{"n_layer": 20, "n_experts": 16, "router_score": "sigmoid", "parallel_block": false, "init_std_down": 0.0, "schedule": "wsd", "final_lr_fraction": 0.1, "batch_tokens": 32768, "seq_len": 1024, "z_loss": 0.0001, "dataset": "wikipedia_en"}
Below are experts of layer 4 (counted from 0) of a mixture-of-experts language model. Rows are named router (the router's row for the expert), gate (a neuron's input weights, with its number), up (a neuron's input weights, with its number) and show model dimensions 0-127. Each number is 500 + 50 x the weight over its row's rms, rounded and kept within 0 to 999. Numbers have three digits each.
After each expert's rows: "mostly gets" lists some tokens that are sent to it at least half of the time; "gets" lists some tokens that make up at least twice as much of what it gets as of all text. This comes from a sample of Wikipedia text that the model never trained on. Tokens count by the router's weight.

# expert 3
router:564529554485530499433543481525527462557541489493487562526506512567481406465449414393532526581442476473477510522585574594521599486474464500477438541469428550470548424370533472493387591517492512512419528450540548485473511529548477488528499449506537492509497464497578592550505534508477442567531524588509592533440469412428499512526503545508521421528516422478432483361557562434524474480484
gate0:530467578476456508537525481558524463491555602511568524471440480495497490462436520460493593447493432534415511504594517484543498409455544505545552486454526570504528526538468499484518529466360466488487525444453443413547439506435519592440514513547530472467518466406605458502452489465428483473502490520452471618490430622485453498452459510448606477424542462566511418447528465520614534541433
up0:560517463454500467546521415475517483510494525514469428537520402592585491495453535477456534353490460557563549466538404508537529428522600549532518461559615505532565494553551463525445558530535561547418547452460473465438537457515466563498430500543455531495484432518521439500509518470480435540579456530410450490426427507488467539486380445540434544473506516524516456427603478528465555588544
gate1:534461582472485567508504406526473463468447473488556512412421462493418431472502463497503552625547507463524517483494543528475511442482526435519394473510518501509551579506563466486422541546579525586494402539462467437417540551452557516598444483505522471595567607450527524468518514534504528541491566497503600487547477608453448637467448511526478470528524542429504512482566513426529582545501
up1:410428428470494598441486514528519492518506565544520488522448444515534463461450484430493549550483442487478532526514495589530472462526485459613491409475537542497601552477505456455441485543613514446484583581499513478475492492438566475495501575582492522509516442433590469505630503539505464528493495521413591444549445536433514467522594450515425513446478544428448489400491562535393547460440
gate2:502449477450456558429461495485487451470507487478487461621512512458493443567475469499456488551481421508534461454558466496535440506498542458456469537543507539464521538470539398594484526522477535439445477493541535430623526506503524420551570463475446541440552413513508450475493445589447390554394511493427468465469548474499444530449561490641471506565422406450495366547527447571481480536472
up2:505489405591513541433457497487445402550465550487462418536553532538499492481507446484395447550556345564467502570445453485448475526527460474486478555473481489581544498538505551490557410554430475594464428455481600438524535419467528492399514429513498486487520514415513503589513544400534518443519469547532483584570606496495465442520474542516521490539509538489597485539492547563551469528540
mostly gets: " an", "per", " Mar", "194", "ter", "man"
gets: "er", "in", "al", "on", "an", "en"

# expert 15
router:544530522457523447507434619488563558558448480549596419510424502478496505566545486542517503484446572462493538379540484470494445469472570417483522524532488430497441515574516464459459489488465526450455370511477577585501664500501400498539491553520509507488463452459498434410450561526514615486517473518496429475489464598541481453460477483542488553512534463510412456485470429608502507530509
gate0:564507535434464516536539513405503583575520498584526523516450515487420426504570572457473502545499487416446463505524486551578479478463506471498495471490445412573406550517503432473557445515513554443594494427500520514460599500423436536549450476560456509412541526467549465528458519600519525520556462559476432537491465448570442437449539507506328515481448509496512542544457495601525614511510
up0:506570467532568502628478410536426482576492470553455443463519473474528466477550520422519476478471505528484415518492508438440443504473496386467518545507499566474565498464523534519596458488377435529507556529462502557461479495442515448477495420447531336492386608474428444529489492498531486472529488517523494502536440466474571529538533510431558496549446588592573514544565409486571499484487
gate1:532381498518479489498465524424453567516443547493555409447468428599580544598569474503500506491468466496474552481603499533534434590571512419489439520536499502469474561517451523461460491540511434474544450577512476558466460457538584534462516594534496560478406455495484575591555518474446511532519538554473487498543482368474495483450551422522552453523502439545434564578495481491473414616492
up1:456522504511496500438497548475503612491499402471508516535518442483500524421470576495417495531456605536531486488431558532494418498453566497467554491517480465565530498526450413608598552541543457558463466457471449510431522569486486458577501500652560401444553561435511425541466560536496479436477469468439559569449394559526492520489559472564466495521466470437491509502501539450553438388538
gate2:561615453470523609569510541558558498533529490470543421567470489607501525434493567528566553504510477559435503587523507489521502481518505459543469523477510470547435494546645531552481517553449524486497481490575620480447466499555594405443581513522478551508494411450498444534480529428505555525415488571435447576520586456447407432485475507425446479498467495497499445528421466528536498563519
up2:598551454498484471529493487396539484550446492463545527377565543552473513497504612477427486475500482432537516463538438572426459541565463467469457527488506450411490512570534419490555535621471561517560418539600593484524428515467522474472568512492493521501481470408524454476521459595421563427518485481536492548542531489464464474507572457526400483481454562390520471521566506499439403517534
mostly gets: " He", " he", " e", " two", " work", " three"
gets: "e", "s", "ent", "es", "re", "en"

# expert 1
router:489517489560485519434451438529385511494504465511523507540520411492491512541457508459547504508477442543491502575437481618521533588481607477483406412452528537517451547545497481533518458490486544502497553452488564447499472464488476513528517493491540497447456519391601472477488470601543545501541592553526596540520452488438491444449539581663573575500515590471545561476424543595524482414519
gate0:528544508497441525410489503431508374482430470441502438565497382543411485558488476440527501438567537497528503433535521568476474557446474445476513461628497464583455411550581470534489461453447550479507472512504500460498520478459489495469561597471541492434513483532420474585548539497522506484508581473515486496469514418408512524566500512501538463430501645589503570471526581538577485429575
up0:565521515441490450536442487528489409532492491473547448439549553505506442424496507423468491474481459539544554433410539534555563506440427442464444484544486511450491567460550458435443464480581534488483459464507509492418458505485472546509436495550536464481397519460608479598582381494595490489515484406565431517528514486432556440519457465426427615562466550515465506426506502598534472408502
gate1:552501518530437461454525496456427516460439505558510438446472472463526495518474501563419579485514567562591519474575491550620457602511494493466569492420376465532445502539507433566461473518450424543557449540500541482558472521559469543482458392513487468486470438463510496526602478559563653398541556548477448516461518534532490551463431487400519575512568531527545534514493458567525512450488
up1:539432527496521421536398548492483555459409547519464522499573560527473458634513486493527500429516496489433502519473547519488483606599505471507407534482487580451485431510554512364523502438476439561489566501536400494431398481416486441496492539487518531444498535474433514523539528409494372582496492500524545512591506513510457518532501506617478494483506512591521487579556531424479441525537
gate2:559488536424348493428499476486450542468460463447562537471569458542518529505589514476495536453417466493486482541535574548550515581352531584522504475443551463540467482521499499522435588462490477540520527511531504473575518442527479414556496548538457466497479460436464506513509415489555567428558547500564580465399416397491392408554393533499554520519504496529548504499526510551435528502521
up2:485449466610503508432481402498438465547552490523526526537511470498449516551510560499485439634559472408493518571506533467568433525481546488511526492461545479604485482526581390572455439540488527499591403468525454469465531369531499441502480544580474561571552489458489513445515476547514484441495412578541501473494592399532469422436501578471559440483522526474559507559547515468568511498569
mostly gets: " S", " D", " f", " M", " d", " N"
gets: " S", " M", " B", " T", " C", " D"

# expert 10
router:543498553571409379560544555460519480503499501554524564505470531464421451549456515574581525573488482446444526473542579571571532474486446511530459542511511489500495455476557511576554543466507516506543491509513523453517465554529418429575517479486499385537370405438416480532550455511503548562531472574502445467510498584534483557575537588618447456505517523486472517552363440525550458497502
gate0:441489476510423453529521418449526507534512485599512497631504542502398433496561431494479475493581552488458517452515450540568619480505417440495545427504472455513472441537540576616596589476523452482470434545529537388566509614498513451484488505497453511522471511464509492486436534501466545544477488505522485526455506479431472433527517540468496515528490565536528588428627508444532395583476
up0:482470496502527449438548529459464518506584560479446543556526485516427500519493521519515428458553538484433438484399364470508547541497557525524630449430455585539557461492477549529536522499508478456510537491375433564494533475555447560514428516459572587476392449585441437491478579495503389532514532533586552432467477448497491464492499499482490513594433446506496488626527475456442515492446
gate1:442583459556511480499485440530523505485577539421388511519524475508568481495562494456549451534496482418489558537523508575599516558475497548498455546516578455604461462515535481481446469529528553587444502445475486559599495517536512430487469438563476514399555513492480506489615479492565503481466406554518435485544482519503457374530597491449487390562553546522373503451499492465602473488448
up1:471542431573556452438514573564396472491492509540475416496549487436595424465505450580532520471552543510449535537545608504554499474558445472486471466458522480466407550475468448508473411471518529505503589464465483468485519506457468469528444623484389429524440504613422510489418486465506393417555502549491473473436533465513521537488573440587580514579472498483558486442470529507403489505491
gate2:491515466543454484538462375529418465486491521493469470468490443509460514497437423434416524479536475519394510572460633533510560520408447584566447423538569459458474467557617497546515389523531479505553437514489565434506523463479438483534479416536516529567486480527496496499406434543493565476513511475432569536499559562508430507405471410534536508549488572449517486525507545447572515547594
up2:508518452433599447522443510498551502530436513529570521489473396556401539456522391504498518514490585529446600537608456489466518556485452530659471455579478496534521486479519565489583514487537555428515519417574487500451497444424434520454602512461468401545518529508520532466535449490521509468499462590496474459549579523524439500495497479624522490536504527447446571508464417446463570486469
mostly gets: " and", "ed", " was", " as", "201", " his"
gets: "ed", "ing", "s", "es", "ated", "ation"

# expert 4
router:496510499516539463490370528511456494483487449582609390548488443526462527489458477550504507413558537489551458518490488554557573527521570502461468473537543529617523440590524449549565523526481512488484467502424587481483567486499588557464490556425495503552495482522515511518489452505514431565510439513557618455542485473590529502494557577605548564518505533522515539555380590635470501453530
gate0:536490485411513384522529546567583479445470483516607420456377570500508468528467492422450399437586491515543460523454458483549559528528528582552491468586518548544540485480579530467607442456508475467448431538487497619493530423496538481482510531500428532520444482469490503461547518544472480470487469513512506486630473515480543468499555425454461628576533521436477517468451485578448486436558
up0:556533533574545520578443531420451468533523521529490442452478606548507488483481482548648483534445553422575555595488416486519485510557508420408500490463505494527583509616556468465496579495478482528449555519427538488519448515515596507519504573495536477631462583439443415514523493489550518511510493556467464459480476429509471542426496475457575447428413373497470523470479474497550520499519
gate1:460483570428551558419414416515519446555446498491470488422410514489516518447581482397535501481471604491476512508592482511542570560471463492462453491574406429573540516466475495502450515445461468561540541513499533503475430533531469507481562503453397632536524391450515509437556449533532487516521487474527546522540485563500476511530461483617429594556398491459492429595527511538476479484430
up1:511457494446489473493482513519534527472410535633522484477428463501473556553568489534504531411542543470594475501448479503531522578484493479535530495573517604516561515527484479395603551523620533557491525506439537488424430446449456501490500490482547432475574483482483590415490416550549485456486509493397516493552562483488554474542453519534378493532540488550523307457471451514520541527501
gate2:582490496378469477492524509578557577488453536528502517446515465587510504508433569452476489485601500411482523427539567532460528473518566533516465453416434500473523488492463446417629503391462513496459548509450565551427418520523419524528503524492513493554528451442514444496571404497483395597342568497548476521546479528497503544455567517473519450483446544529451519504484498489514514489391
up2:489422532468450517402504478557452486428460417508514460536550528507515449452413494500485469461505530505560516411509529494474471507564482476429422526423501572483547505538480557528546461511544536552465488490402542544516442517540510475509378482557456483511485512486426486521517423464460399502564490522513485409510507503419558504580356460520520523627492556559585498641454500519625560494447
mostly gets: ".", " N", " |\n", ".\n\n", "200", "S"
gets: ".", "C", "S", ".\n\n", "N", "P"

# expert 9
router:511571581535521429515478526541350536377465480532492490450502468476539451518459465402475489508449489489542407456532466590552601523436510506545467465441575569537500500524491467493461548421486532420494543461577503537459568572510520529562410543526658507504488464495530513518519542478522475503489585585537569536496493465589470456593478629529605474499510546461493522469469497461522485465465
gate0:510457488442445471631396537520522484491501553601482544439547540515442509539439528484492521540505575438661506519542481511527428508497436455500529471480542459547464514520529540509518495434490526561467488437515584572453471464516503459536593492458574407547487537552548514473458473536521547461490514533643478490517433519559534612457357559507518437476552476493479541529430411500541405525478
up0:484586508497560512480468449437379507449529494491578464404468458420567547522552449490497462537553440489445491548576618445599569519490499592500564413498507431468492468473413490530524513473516620433461431399507425482542481431562568550523512503489504378505490558462459463449458469445473452537508509492485648525521449567521525554495498560533525531470487536510484570530510509489462461558458
gate1:461369578547508583513484470509532538484493495582473491467470550404530426550481397447453515492476516533436427452526544498464489581472514445524460496535537551503513519573491469533600424580566442509531420518495567456497540544515597526598419498418471544496505572571497459427466500394529412515412493583503480490477524509509532417465595494526493453513568554507442585569427506458532504514467
up1:450628578447533581487466510538469437382499563503490566444537486532413517531561515489467544524516486479512465491474549559575481571492467488578431428483525482443447527476461555530479409567553502402447476464467505444589496476516500578610454527355486472520519566461492455492593488507484373597471605531517497464593503495525532456536505551491511438477559514551471474490501456543518522505441
gate2:592429512511470508453464612477484515537476462521558518546405445452457478530454598472540526570441486603541535462505459505526544526567543451531514572591506469534512636413399428471589489484502515507585538464499464559493517425492526504536563437536511497565470501652443517576553434507568472491475591522489468456570437521613475486542497464514530506555536519499531553469455502532573495534526
up2:500491534525442590485469450390423539489522524482472548501432515505499516583521510540380368582530468489495560470436554488571518519454530486528442515564446402635501619479460444487525538437474566534555509414500498466493561492528501517519566556489483430489467601433470534548440583399449471515524598496450482548548544509535455492543498479504529499455486527465494563395591538489503484523543
mostly gets: " f", " M", " d", " N", " B", " R"
gets: "l", "n", "h", "g", "p", " p"